config = dict(
    n_layer=15,
    d_model=96,
    n_experts=256,
    experts_per_token=8,
    d_expert=32,
    d_shared_expert=0,
    activation='swiglu',
    moe_layers=[0, 1, 2, 3, 4, 5, 6, 7, 8, 9, 10, 11, 12, 13, 14],
    router_score='softmax',
    normalize_top_k=True,
    routed_scale=2.83,
    balance_loss=0.00501,
    balance_bias=False,
    init_std_router=0.0239,
    lr_router=0.000787,
    vocab_size=16384,
    norm='rmsnorm',
    norm_eps=1e-05,
    tie_embeddings='early',
    optimizer='soap_variant',
    lr=0.00796,
    beta1=0.95,
    beta2=0.99,
    batch_tokens=[16384, 32768, 65536, 131072],
    seq_len=1024,
    train_tokens=309300000,
    steps=7071,
    dataset='wikipedia_en',
)
Below are experts of layer 8 (counted from 0) of a mixture-of-experts language model. Rows are named router (the router's row for the expert), gate (a neuron's input weights, with its number), up (a neuron's input weights, with its number), down (a neuron's output weights, with its number) and show model dimensions 0-95. Each number is 128 + 24 x the weight over its row's rms, rounded and kept within 0 to 255. Numbers have three digits each.
After each expert's rows: "gets" lists some tokens that make up at least twice as much of what it gets as of all text. This comes from a sample of Wikipedia text that the model never trained on. Tokens count by the router's weight.

# expert 215
router:072136113094092126099129134151162158113120110120145078135122150153087154107171084140127129163092152130126140105159151118119121102133134080128118170099105119146133102154142154117118113085133152096120142139145110162101151102085125130127083127141153148108106114154154116133136155084144091144
gate0:071137117125131109139140124139140148117161112137120151145132102147142137192150145127124126155113141096136132129133126156111113095154136152090117098204122178116110146131153091094129155114133156121118170192147145150120126088146167114163113134139133133129143087121100131140170107154102122115
up0:176104120143159094126130137151124118148133171144140137118067118124122138136085117139127099117113081117154138125082138125107149139119133127113133115176114132136152126138107095158112136113076129132113127093159086116109088140095094127166170084124114082137139102163088119151152138096103125148
down0:114164133121157136149148145151140120147081102132142112140133104135139128119153094162127148162110125156113152127136118133118132122122151105087107101152110183099106147105117077118135178124102120110185147102122155140136195112114166139148107112151116124140141147135143137138096145146111074070
gate1:155084089140093178127113122103109125103133170134145111127134185107132155123145127151159130090101116151118115176129095114138152104126158130107107108122134125143112130101147117082086149134117152126136136098144136133075091130159158167073137141125104140095117107160148126099172141145130109136
up1:125109109082126147113112085134159184116143152091096116135099070104127144138151075108095120142123119126135106131126100106115132089089091109118107115095122147123147139127103111137181105107146185138134116130117177144094076109120134118119106125163101105129116133140169123120105120117152124129
down1:112156140138100162119161087098142114136091149131148082156103132114141101155130107138132116114170128114168133156132151120126172124180127128141103125152079127109147150132090146123130096143098141187126149129126135130142146150140084101119095129154138115132192124158167146139164160127115124162
gets: " c", " f", " b", " p", " C", " m"

# expert 147
router:164137129125113159090118139163140098148167156149140129164100114114155165128106131142142085131097118153168145148116165162139103100112122105104153106127094121132121107177140175144169110138147170101104106116140107125115158107134120169086101129119122136126158128110141083167157117128168136153
gate0:150167141133133155151131160127129111090134118094097082089118152184113166124102099122157130143103144127145142149128154160127102108145149150118142100150122153118111138109110132116123128122145141167101068132120133165098090140146128170117112157113111146118148136116096163188170130155147169115
up0:156126122105127164146161109128106113135107110123144115123142146150141149151161124142173170110124143091153136144178124121119150124129139103164120032145149158183148175116132147142099133135146122112127119130103155105145150112143103138137097137089125137158136093131118105144157123132098072136
down0:165109163128122145121129149109155123115114077127098128086131126116170141102093137114103135167107135135118108128110084125161141150092137128112132087146127138108116091135111130135168071181139114166150088112156160125099124148133134082113137111131134118135097109128108178153126181161147106123
gate1:128110130117085167119116158109111135110153129154122141130103122141118138142132163145136135183142172139151122139167133140174081147142128097099108131196104158078127155122139136088147127136106144119113152093088093109122112149129157153111084179134134122149147108149115100126108133160150153113
up1:105168129127095147118147130132142119159137143095090139122098165101134110144115152154108154140134102147130113124113150156149105124152166136136090058142110129088070098173073154109136114094090091148116134138105149165136130116107136134126134097111151150150156122160101135116122089133157124118
down1:128112144128148130122114172106095164103168102124143127121142133144131154155139115129158166095133131095132136109148100140106125121164114092130151116118104137110108146124119133118120131090165128094182088156107133179110083097173141119102134135168114128148102111208114118092136099114122111146
gets: "n", "k", "s", "ov", "ard", "t"

# expert 95
router:159139105132141135113084122131136153083105145157138127130110128078158133107111129163092111166105099127172154122142109126135102132130077125118155124118100165122128156123075151086120107104173095152147105128124175096167152103104130069123100117131133111151139151102155136135140128104117125150
gate0:106148123174132166087146165116122151121127130111168105148107138134145154096120110087120124168139100113155088153090074078136136119126090135103116110163129164149089096110141152134114130111123119150149104109144126110119146097112148120134167161142085162137148139159124141142151107114158096094
up0:125124138138134138143170134135154139144124151138112138104129116119119170142145182166109089164104128150137077126076116129160056121087131113113135143077158134086093140169130137127109110085121115110116107115135122122112118074178158123156126147163131137127115108148132100152136124137141145148
down0:155130136109130122106106086110107110137076087172129111109160152116140120160134122158155144092157132124116135147190118100117154158159149124089101124118124191111094125113111101142121118150141101140141145145126175146151149136122134136137112092159089168122124095149129129119119121103136088177
gate1:167132122073119136102130141143084105120119161126113147121130142078152145144079131120133138109149121127077045128110147169137134093121089099128112147154093130168110113147115160141110098131161119138107117128123140138135165115123109137116102133128089139086137117097104123098165164146105131127
up1:161178131135160144120089142087123139109147147108155147159132120107159172144155132145153104124149183130122158171104096131102098090131116161135114091113133129122145128125116108088137122113123121136106086098137127120176102117153133144135117154123122130054112101121122171094117104123094151120
down1:174104109148140138106119072148144109150137145175154092106125162130158147097143120143162140121102125150127100076082159120158107092154154104140121142145176144112138128141153096141139133117109109121147186103119154101140148126158166124125129134141121144115145176109122135100096087104151111132
gets: "|", " |", " |  |", " |  |  |", ".", "|  |"

# expert 93
router:169122131090180137156119132103137099141171129120141137092083108150143110115131128115123135096149123141124151115134135109119119122084108120148139101114128083161117176138128138113165130101128125107111129109155152127170135162059095136115102116114142111171098167171114102133160095107089133147
gate0:145136126108112086178141115061118124157134144123095138125120118127101136129091099125147133140158127151149128144120173152148142103150105108114125135156131102095160170100107105138125115089170131105127108139190166138144127170141151111089138113146091097095133113182153116135152131124117149111
up0:145120147139125140132150130111146145140111138122107089105156194121110111102107132118183118083123120138169151159130144153131117136130160152141114160109183095148173126124155126155122130130140140141137118180135095134081081086137117120147124148127116118098157088137136114102152158168122081137
down0:110147101113168128097088117158123129128115119124105106104141135123119113119147114135149151089142094142070100128138147072108165102060155112102134112145114116137133174098091150126091135086098149161103145087143152115114113126121108160110133118124097126113101087127098144113135117139146171124
gate1:138081144100140104118143119040089108138114103089105159082157128140136105152128170132139167135146154131104135134160141167133092135114135124147149151112156118129125132106132113110163095126100097085104137117162133117132115115148132119067159146136127155139110138146157117143134137098107107092
up1:150156120096128172145165133120083178125151131121138116093087113109145171121115153146130141111098124106126135129127130130170105129129123124118131136141123092156149127154113118116180137139125159098153157124134116089171139085110137098072167152135161090126086106094157143116143093157156136136
down1:129104098122146092125121127110144143102128096147130083134133156175100125132153123137123110135126089137111104139129132128109100161122144151129092161091143138165102097164127151115117105072142150124116071150116137168135114085071137106107141134138131110093135201123159176139141132135123121134
gets: "ut", "ation", "ain", "ism", "ations", "ity"

# expert 76
router:186115103098128143116082143136149098110116155162163100089092109107141100115133126106139122158149087112162130113167095131123119127154110144087151154135127105094139096162102168115097132135160140149152111108144096131151163161103081125133103139107131128138150106078160112142125122124108107149
gate0:139107084105130130120136149148104074155141120127190127088155140147107125139103132116120123180138148121122140093119092099156121159136157111104103089125122140115145147127133082132080096110102155098139137125141143121137175120120101115123090115159136137160159127129122182121123091152134125071
up0:160127127124113169109113098129116139099137138126149094160135124150119108113128172134152142149155096138149149143111102153163136101126184107107137163100109159137163154148166115117186082127133107151138099111127118115094135170131144131165100160123150131148124115095156082156098092132139160098
down0:102119098108139109117122132124150136140099133130116128121126122143111145163128139099128180112094126172158158145114120086143162069121098094126132175131089140192153106129080134157102137183119127107097126118133131153091134086108149122158136097120107128133146181142115139135145146106142139153
gate1:123154127130161130120145072097107108117074116089129092143121141149142066092145112144142145153111142110161108171169139105085127141118130132122146152188133135151110141145128129093141146119103153141106138159082108106146171137130120104085139156115155117154152119090105135151131130152108139121
up1:105150194154095146146129091116117154127111129143171116137080118140159119133125145123085110117129138108168086143127131156155122124107105141117150150166188113100119098100126121131087134139095123136130131135133122129118130122163121130085106174127130139087120087084107145138137128098097170167
down1:081127153117092156169147150126109053138106124216141103129135175103128127118137105138101096126161113161138155059117133158125123096118138129099146146124138130142145142146112116109126117117120124141117112114096162131134149130124158098138132110138121115134112157188131160127121137152119122153
gets: " |", " |  |", "|", ") |", " |  |  |", " | R"

# expert 191
router:154060139101141170119171102155147111077068163124136117139140100105149113133106168136091127149129130123132096111151106153123108124098121109159152133126114139145109136133149124132113166127125093147091127150110127101147134124148134125175174140166140111156119145132136138143123130112066158166
gate0:113107121192135112141102125154108098155124142109122115144155088112092144123117122061146084132111152102150102115126156095149124115165170116136151137148112095109143102116137121117137133082163149124070090112155115116083122089137117130126131102104111134174126156129095117100149108118144133111
up0:095120098106129124169134133095112055124090165123115162147142092159122146140121163118129177137136134167094089101088147123105143127097171125137134163122137102122144123111151160146139095151136125151152167143125163101119124149082130106128113148150157125142076121121086123136111119134140127154
down0:115095113098153159080107160145116132124135093150121106102156116095104093133134119095146067110118125098144121073139131168124080127105129130145117108149110136133120126117092145154131150173129105138136158129157171143103105111164090120131124108156122124164134107090118095167152104110117108161
gate1:126119138101119151108098158119102136136102185093099110119150154134150161112120145130113130101150139109137151110138123163145139162120117117120119129100109173096146151135201140126120109126128084158101132136093162070112132092133114153157118167168117164142155104094113114134123117157169149108
up1:129197141156144103145110087111123114113168148108129132080173128118096166114139132166110138144100113108147159129133106157145095135163097126121132125155122131137146115163097145136155096130115195118140111124134127157147124099100153120137137113083112149110118136162168130150133130069109124159
down1:174100125119095173150139152152150125135154111098096067148090101116160119144143120140151140125188115144138149149156139110088137166147111128125151159115111140134145110101130157127116150131152165108144119093143115129116161108119114098113150132109176103117130108130182139125133143164170170109
gets: " The", " –", "  -", ".", " -", " |"

# expert 123
router:155128102095102140126089139143148115175089128097112103108159130120135096119142125111140125136088118107124089116129131156134083173130098103125126102125123121112165168168170115153135112148108130152151161151138098126102149128162157108177150112148120157169140116145100127151091154087114172127
gate0:139109156102139144135105099126094129153105100094162127088150095140149110106132111090125140105112116135117106136083159118138134157140107122092107088176126115114166122175159099147165177163127118136160121158140111143127129138127121107192180123148104149143141102136113132108155174130121127114
up0:124138098107128133091159123116161175095169173133127128122080121160162144148121129156141107132134122131110122175092103134115119127120123132187168152109147124126097128092143131136115141113132150120126115135127145087104145161116160138082104090152125121111130155120099136172202113134136121165
down0:071119137165106145145152138141122123165159099123172133145128142142127090157123094136093171076135155124133117115118155117143148138159133149135078134121126130135104138084130142088142105106153117152085063131133107132153103102119111131166097135142140091147154140125164156130153123154166123103
gate1:087111151102116145160107107126134134163165158146116219154128110113106118115151117102143127142129133124135108138160116148134129126106121095126125145150139153075084134134153138113066144107060133119099132116099159134125111135114146104117134121069132116124141132127092127110164120097108148110
up1:088156144133072163165131116099116185180110133165128124106129116096130142141127110113114142093114153106114112125112140164149125113144132112102143109132109078132083139112139118126165122104095158155128145126166119106100157113134177113131145142146123146160134141119063113109133112084087126122
down1:173129112119126119114124094115127112100105161169173107109142163142184141099099116122111145102125148135156142093119112142130096178139129111148114140077124152141143122178111172157135107108132131176141144090152136187119133138167124157172135150130134133113126150110144130095159149128131155143
gets: ",", "3", "000", "4", "5", "2"

# expert 176
router:148100114134124171113093154145127109127143113107136086155119083128125130155140114112146116102144133186127094135098169126090122094111124117126143134135115100120092115143108114120134089163137158152113099146111103154123147094131089124081126131134175149179099134107092097146167107138148081151
gate0:132096115155132160119071113138088118125120127109122118116131154132161116123146131129143123143144121108134117198129151142107159153132135139100135137133065096094088143100092113084149106142074144138142105156111114145160117115148093111080096098086111155126117166157133150097123105129131119118
up0:148142132158157091128119107089164160152139115144170151164104131116108157139080111144119093124160113158092107083167159116150143151125154133136157156103109137143120113103136154115139115124136138171131153141126135135083111071101149113070141120132149120149138172142122164105125098149120154134
down0:092126145083151166129142125175140148137106113126132164121131122131142092119171115091101126102113056118156155110102161114116147152075119125117101094129135120135146180113110101115111122150107127141137113085117099116144122101119117161122151143122093136189134115137159132135134158143127081156
gate1:160092088148164126142143119101123097108117140099138122099115094159131129132119106141138143138130108133161159139115144182103140121116159101164157106093133087141171143132112115122137068120155123091116116153133121136112077146090115123079120111137138134105135113173130058127124113129111163111
up1:125181149092157166097125131115128118147154091115143144123127135103129087113122133120156125097099134114138182155101103122124166105134065133134135145147170113118182126145109180116136103114187164141146140128108122122165160105155135117147137131157149156148130076128127109135108142135123099134
down1:113140128109072117120103117093144109111085127125096150164112171154110096146137145153134137143138150146097113145145140146135117108159136126113143141110131181167097139127157139190177129069135098103122134134123108110117144123137124081089124125162113161106076128150161131140144100113142117102
gets: "ed", "ust", "ing", "y", "ass", "ill"

# expert 66
router:116117130105110119146103143134161123104139137161147090157108110142160172146176134118136150104168141127135139144150109114117128111110148126110129098108136073181080097146107121156100084141158117147083147135145120125176120164113093095121100124124177166152147152113122123139148149158110107146
gate0:151119169163113115095130157091115104116131163143112152135122141124107131131119159117167108131065164136155118160111132119115138102119113180067158090144144139149104169098167156129118159122115136128118140148147166124161136175118136104152141135149100094119130171143145130128126172140109155114
up0:102121120158125120120130150128113091144135097151134119147121174161176124078163114120150111168103119136099139135117160161080145162137123152144128070112125135118103147118106140083115131144120107157079144120158128148144140118126124135078172125104086131114126148140146098126101084080118122101
down0:113144115170127107103137125129135131098136103117099110140189167100091106129072143143152104150116145149145117143093149127173120170093131148099144146136083116074116152169089124134139138145139088123143198110168145134150111124136130114136120114104112102136140121116148135108111121129103164109
gate1:094122138092097146121130132172127137120154115152142150117141123137132116126134117095120128177122154096151170143141172089113131145102131135150122168171168087155095105109122116130144094128134115128125143113131084086087089121102101148110150171123145174108136135165139092117125125132159111073
up1:129162131144148123161098112138126098167162114127097146129114113142151106130117156121095133084119100149128091163127121169128158168105108111116108102116101121158139131111118121142093098156179117130192136144118118127093078155113128107145157116150107186124093105119099114111165099129147146114
down1:140122095123074116111135139114108123160141132157171165097138172145080099103125188138127146142114131103138114087115155128101116134143127136143135158159090100173158159173148094162180103137122123136103104122105141126119116126137134131125135159099136092126102129130152116087135077141141122106
gets: " P", " St", "ap", " Sh", " Tr", " Pl"

# expert 199
router:156070118120111160106153063140124107109153203161127101140115120116123126108112111128123116168173095117154118115133130121157087118141105151091125129108118112133148172123103106116101155141140141105126111138144126113089158134141095107121152117114131125132105146099137132128123102203090116128
gate0:139129089121111134154089115160119158159122178084118132144108142175136162099137134123140138122132108154064130139111139114130112118155104116107124145117076084149137165166109120177147127118178085143126105095133094133087131134111147142102097151162123151123131163119159127162127120106139140129
up0:170093157150156174102141148148092184111130115158099172103123102184149086106097128134081143125111180131123080108150102116141166118131145140146126110114152123121113113136115130120131159091108112136109116148109155104158129096110119129165112128166148119124107112136124141172146135119110158126
down0:107122125124120138086148122132140097097123163149142149094132123095137108142112116093178127111141104132139091122091144109107110131126127136131160125105139098121121133159151144111128157097147124083098181129149140106136132178127140132146117147054150102128100112094148162134155157129205139108
gate1:110108139075112128084115107116100133113153144145132166153124202129132149132120147128093171131146149121125123155102136132063126125146112112133112163112147134137153173143108154166103107116145159101069110092143120156110119137129117108144169140118163130113141137177110152120110153121131121091
up1:135132130164121100161132134103121167115090092110158118158114104134116089099134116139162128125114125123168158126113119161153138110074166149114102132148093173110152140160161085096130104127072118149170133153158126109137132118120126165088116124138107135183135130145153107132162115111152147107
down1:107131100128123153142164093134150089136128112144112147126085115129118127138145141133090126166087132162139093161077140078150116139127136165146125154120164156145138094147102095086145110108110088106103119176119082101139109153118117143142122135173167145128097154138147126156147124091103148122
gets: " |", " |  |", ") |", ";", ")", "\n"

# expert 102
router:139086174107137178113199056121135089096095159143134099151131129087154099116156135143129117135147148131167090110140090133124125142125111145120154141151139156137149135154134107110095118130108116160105110149097147146120153142147095111112137091148102147135131153121111117094127152124120164142
gate0:133093084127147159119112088140148130117129176158085113117164129102157105135137104125101114106096116182124141114133118131132108151121118155101139130121149112134130172102112086135131133133149113091101143125165114181120099101106151127107122112098111171151169108142109102173124180144093132102
up0:112135130116118165139152108095112156174153148130142165123099144132143139159108152111106085116156127130123153104128090176132110099096131136159175127125164105139140127137139149132157143119115093073123161093106100156068130152145164101106159125131116148133125142153107195144129104128127122127
down0:121120139149121137090105145102144094160063113135128147039145139132145144118138121165127157137153089165166121146177138131151132076143131137176136149124163103117143130113157092120124131097099101109142147116142102120140147099124149127156113132158121117145140153128135138163142111114129140175
gate1:163106142104124104149109134165113117137135129131164123121154155148097101101120113124143157141107116116103122078096122108159110166144134156123084104135108139140125145094143099135164103106138129156136120146146133145118149155111058124088123120135081135137149141165185075078149111123120123096
up1:109114171120121135131149143111145118172098155083126136120111165127121116144147122109138151150138122139116135128174099133166109104153102127130092173150102120093139095161116160094125060108082175133117134099171103130107122120142097125107132151144097140128095121127116078106125099084125143121
down1:145122100154133117180115125167160109097157183104120086121140137076157134101128162128142107125128105123174167108108134123105108114187141115150137154125118129075118129155149124077132133136100099111174102113112089124140107142131132153125134124117137107152091161118137108119072126133110121133
gets: " |", ";", "3", " | MF", "4", " | FW"

# expert 170
router:088136121116137101146157156153155112148137111128171102148121106116092118132159109120126107189173119144078157106144185139107117110138119086166148138096124151142135124161102092096147107095123151108106120137140100109131146121160166133142109136123152142106092129172106109160125155102154106125
gate0:125115146113088136083104143101131121138130113120140118104159150134154107121137072153084116146147159101134183155111125148125063137123137119121140132111115174119150143117152123114116093078148143153119135170157093123109101138128188166140118144149147122139148171142162136130150127142150147086
up0:145129121152145100121138122080136061128112105140181136160187083098147151161110104113105107131128135120123108115098140121155151137127131134132115086136099148125136124104088098157127121155150158129074119130140135136103170140173145102129120100112142091133110141124135168112107158179149135116
down0:112123122152172121129134162151093164110138151135090161124130137097136120120133114156138114121089142080130154074105139117154098142099147133158130141150152130134141122146118067171105109135158146123144142132149108105118129114079111089056142104145118150105108142117103101112131124152137160177
gate1:125064123105165191127130128144161078142152124124130130140139150130130098115099157133118150089129145094092137120096167125117139156119118118134144131095124111086130115160120156177113094097112157139111118129115122145144150110150082141099099128129145137075141149148109134145145131115099177086
up1:135135118131110092137114156132082174142088104124148135127151123173068162109138121125173114125127102153100164125149107086151123115117123134122133111119101112092116157097146112129092064112144152104152126124121125138168162139076122149110090137153105155166137130114117155151108130169135138143
down1:084150068067106177106199142131154063130107162099125145110146108143122093134155165146137107123099111129152125086130147110113116138095118132128148130083116133136137115141137169161154129139114156109129148112111149149117148149121117129131122103139121159118139131079126138162150109122118129136
gets: " t", " f", " g", " d", " s", " l"

# expert 16
router:084146128112140116080124149184143161129131118158134188110135130110133160173128097092133081141149136135107148120136113152101090109082136154085124128133105129114130144159136134120171092083143150122084170161147140152112153142105149159162145111135138109098122132135141104117117121108122113158
gate0:115114116137096123087108083146075179149134134154156132104153135083122096136122141123170101104145129127146114151143134156155104137095112080109135177113154111121087184117165109115134111153163116119095169125161117137125134124125082153117161126142140161093117155142140144120132116123118103109
up0:138142139164118107066113149129161103121116151147142107123155089178081133117130094113110147135129127112099144119117106128100116097169116094125158111100161144115144079118088078081127141100145122155097117145131129118144145116115080100099146125174113108163099153132148113152118149133119110116
down0:107114119120098131163156116103139160140111133142189145109133144072146114155104158112159125148147107169118176128117156177154125151136111132097126136140133142102077079138106129113146105081114155105125090175169125139082163143140149151085113127098131128125129141119126114140106110109129128127
gate1:122156136154165127142136154174131097139124141116072132107174163153118126129132096151107068150160125101052122134084075121117131088136109097118174125141111136107143084115115128122121096109149124140125123099141121127112164107125118121124145144128125150117164095138111140107098132117136089123
up1:161128159137136128159121132123100138143104141136137145078133154115112098147137130127093148158168125128112149141107103139103135147139099189106156158110143166124151080144159136087183100134123152152134146151186112113106112159136100157150153137134118120123112138128094160135189113127094145111
down1:123115134099067166127139156087106120133147137089149136099128120126173154113153167190136127105133134126166110065165148118137112169160142118147107130095107128104124143132148126154063101146137151136120104149118121136112099105129154132131163122134127121126170151110157151122138143089123100143
gets: " K", "K", "k", ", K", "z", "sh"

# expert 34
router:078159122098139121124142140146137132097133149138174087174133112180120123101175075097140143110153121141160136148126128087139130094164114148143103093083114109161132108118125146127161113141148103158129136109169137140149147142145087123146086124103113155167135128137108102160129115108101100140
gate0:156140140115139100148135095125110151144117116088145104134124107162143124111122146139124097109087134114160072147122148109132132151196127133134033111171101116152127114131194115149165113138133128130135097133105160114129160134113097147114099127137094140153130112115160126131134161118116112108
up0:165118111137130099161127094107184099189138149147111157151130166104131110161164146103130116138123149139155138104131133115146169072158126128091161136112121149122120111142134142108124120110098114117101151159144114134089107153155144118133068072120111110125122121140109126110124108169135168100
down0:130126128097130112116124108150105103097132183124121129130186092156165123120171155088154149119082132102124118150108163153131122150175141114126163142101138131146163148122131106169132171143147101095121130134139114115079121135121169103131135197146117140107127151139136092147081119114129130129
gate1:145133145111159142135169157115122118134159159092107147106150152141095117102128095110144144147104121158139111121096161125077161096152154134108146126134107105089111118149134137114139126127172139117134151128125143098155083100117069167080124122119108155120174134127167092113144092140099087112
up1:159119140136151123145133148184127119161132131130147126111104162139138171159120150093094138139125156086133116136115128163156081149146181075103115096150143124129123122103102110108175117160098113122133121144119141133141082160147116130114107126149090137146093142103100155097150105132187148149
down1:147095116139120142129147138120102155111101132111164143114158187116161109099157116152108107146118142135123135143146160145141139118107164082136145130105073145107114144181139126110132150129156153133143113121123083128137109175126115156140110088150139130119146173107103185149088100159081130150
gets: " P", " p", "p", "ed", "qu", "in"

# expert 144
router:146133099120150171126142112094113112108157121061105130151118121122112161110138155179132103135176107157112153121127131166133092115100163140071123162127117156116133091120138157121111075112105093160130130104134103143152135148140112160161111175122149125148098160146124129083115128113133124135
gate0:109117130104089120176130162149154044112166117163114076122131116175127134135134128123137124121132119124161111169133139141109161139104148143115116146172127136120135125145124137081140152084133083150145153134128187136143134148096133104158161150163124123158123129125144171133097115111140119112
up0:108100134097117107119110094111117141148088094137096142122129099149137108110150111131118095152109121130101135112137158139148107113131127121110142102183057075141124145159136116084111149105148144131081166114112155116086146134159135075111106156128157119126166120127130157171132149103155115145
down0:140107133093128150142076108124139086114111090136147056118149102168129133129069108173135155125144103146131121142091140124132139112130151124109133135145092111104123143168130157122155133109095137113117164168132124142072132143154147156146152108150132120117165118112146127145161166156166129164
gate1:065116122143148154098129120127094142115133122118129127133107089140129168141147108139132144130152179116125136112127107133157116082139144109122153160100097100151095169124110104162144128117146117175101092103139140097104184101142080111151154137117125121177098128145092115107146151146160143095
up1:101127142126175112153150149136149094126132078132108117167086144109147119114129104108143143115146077130114129108148132147082136123129116146159149140174134087138120103123143161155127086137152122153161085110108095110137178105136129119119139167100098156106099157135123164095089117137128129081
down1:081097140142170105106135120120158184092149158095138082138109145129155096141105111142107089149068129160127104135095084157121120143125161092146099109120099126120119138137124162121133124110132126100130122134112107104136145113079142110142117137146133144129132119090086167153086135154100106104
gets: "s", "es", "ing", " are", " them", "ers"

# expert 25
router:156140122131098152103138149145145126159153151129120101145119150149124152160153139127181110089088102129176158133156103155137110137076100136106133133149141151108092126146125144140102130163106078150123126114114097122142143157151082122148090134143119137164116166158109095085166122112085125147
gate0:114091159163176128162169110130119137149126139162084113103137135132131106167087152102147102141141123096147134129136134134129116124132116153132093150164156120104087139153124172148156114131143140106127114176134117106194115104112135157103074140133180149146117130127167131127143137153084114132
up0:128135163154122093123132158097120146135154131150109091163146120129143148147130130125104114170149142120044133128135092171165147118112094145144097095129130139110143124102096166106155109121064132150135136138112121131142131130145103120107125124138134133105195159089142117133114112104110186121
down0:153172112156104116142100133105121082149136152145121137139136173098175106135126117110167144133134120129109147146101147124110099133117130149109124092115148114090149077116142148106142114145130121165131110076149121105148115089180135135125097071135140144134129165086144098078163106139111134158
gate1:127090123157139096127115113160109127156165113147101155171146120119125134143108103117111165115131142089113155137164127153114149152118121084159152131154090146103164123137114121115142125136146154142144121106119111156156149129090108193095116177170132100080130137103135092115146163131136180118
up1:120104134145132098111127213149100119162127113136157132108129098079087139111117125125085109127095109122101096103119186111170156132115146126120145115151098124117126114184171137088168118138095153093126119145152112119147113136149141141117123067108104134136126135109132117119107152137121140136
down1:171159163127118097184131125176117135131132114098108145137094144108152108115145119152089151132133068158157127165119144151132121132125136162124106146150060093147105139091143149130137129130121153082126154106182120157168150132124109151140134140152139131098134131132105140124140119119160146078
gets: "s", "es", "ers", "ings", ")", "ions"

# expert 87
router:092153142141094087138154146157151134129154136160103085129108120150128138109144114114139166120155205128154129107153119123118170077116142159132134137107132084169108090141140113147090124098131120091086130159149097135162154145092097120105090130132118146129111130097141144107143132097129105126
gate0:119166153085123106103144154088151152113131137115126090181152131176121102131136118170115103128136194191127144153102136122128128122105102131143121108140113093100110145134118134153137105089140113095101119107111175083128144151100131137147118160137106170099131116081138130105134120133110123107
up0:124097122125151160106118148138164128184129117138141125149119112088127067129176050129110109138127096115115148132119111112139132126114095099143118158178113109101111151141143106159131131149137115127099100118148105145117150134140125101176145176112119142156112064112160103143135120137148111102
down0:142132106085099150130146096145084136152129137066142175120135142113143129145135089153159106140137142123132100154096102071138135149118146094173152148098134109114119154101127128101120115147133131121131119138178128122114107101148098136104142087091119119143078137113109171111097167091154129112
gate1:113119131118164094172125135132129124116097120136145113150102125141133140107126120101163135137110139130157109131069120127095108108129168122166093113099111107162105085077130160176121108147148133137088126128123120100122056113111115142096178131143116143121125173117092151115093152127116143087
up1:107142138156127112125167127149137157184112180140143164087138180122123125178150167119131080137146096135094159129106114136102138141126123126101079123147145157098125125118138122139150106129109117106146091095113115101166153155168120135120096118122147096149093081089133130146145111118130121146
down1:136152124156111159117131167105135138112113108130165144137115123091118117176093150151094145148138141115138131192159128126136126112155144111103128092155136127124124125161132140090161124135112135117194152142146127064147109125132130113113100128151121111104087119134100162144073138129061143119
gets: " C", " St", " c", " st", " | C", "C"

# expert 159
router:176119098090151151133126144139103141127150139103133111106095098185146147161110120119143123103161140090168166106142125142132158109149105141078161166119134139153118140127107163113143115153127158138116102110158114143132159121089079141122084112138128120161092125114109141148169132147088099156
gate0:153128121127143125126122113103134159120120123113142090108148109124124201124124102094137099119169176086093116097116102120165155159103153075172114109105113112144105157111150118144137113167112123173134132106127141154109149156126134137119146160175135075130116118140120110121105178113131111099
up0:066161136100123124122113121138152108118135103141157180110148115161149125150100177115130142152128092164130151126096129126064131168102165126122109114134108140138151122127104095112115153068116162145164147148108109158136128124121172166126136125140163126129079156149094110108130126121115134151
down0:157123107099133091120086152103113131140165102166128181107165134130115129135118084122141128131119137164129105176146127086085168133139160141157143138113121152130126137161138141128144196122181143126143082088131108133117122104134157098104144111105155106117107125112117107125101157100111165138
gate1:140134159116119129144142171148122071122133087119089115140137121159153134158089133124141123153147159092149134166147119090170103145154131185149128149183112143118137137118131148105079130166141125139141095090137077093113084099144110132167111127101114119117135148125138138144100137155121119104
up1:144142122132171138102168140129118173130138112130121172150099138137146176121096166128139145154113097145104105136092126118142093140126127092137065110130168125097104156110136126109107152087115111128111136150136149125118172169125104122129169148136175145138089134171100155128105100128149174133
down1:140116079128127110139091144116100116109073097175151085115133142161171111130126107144110139131135156129140106171136154117118165148137148134101126075132123133177097118122159088125105186106133132155140113119167133103089144097149164112128108162132151140109122125157104143099134113120111095143
gets: "ing", "ed", "ation", "er", "ion", "s"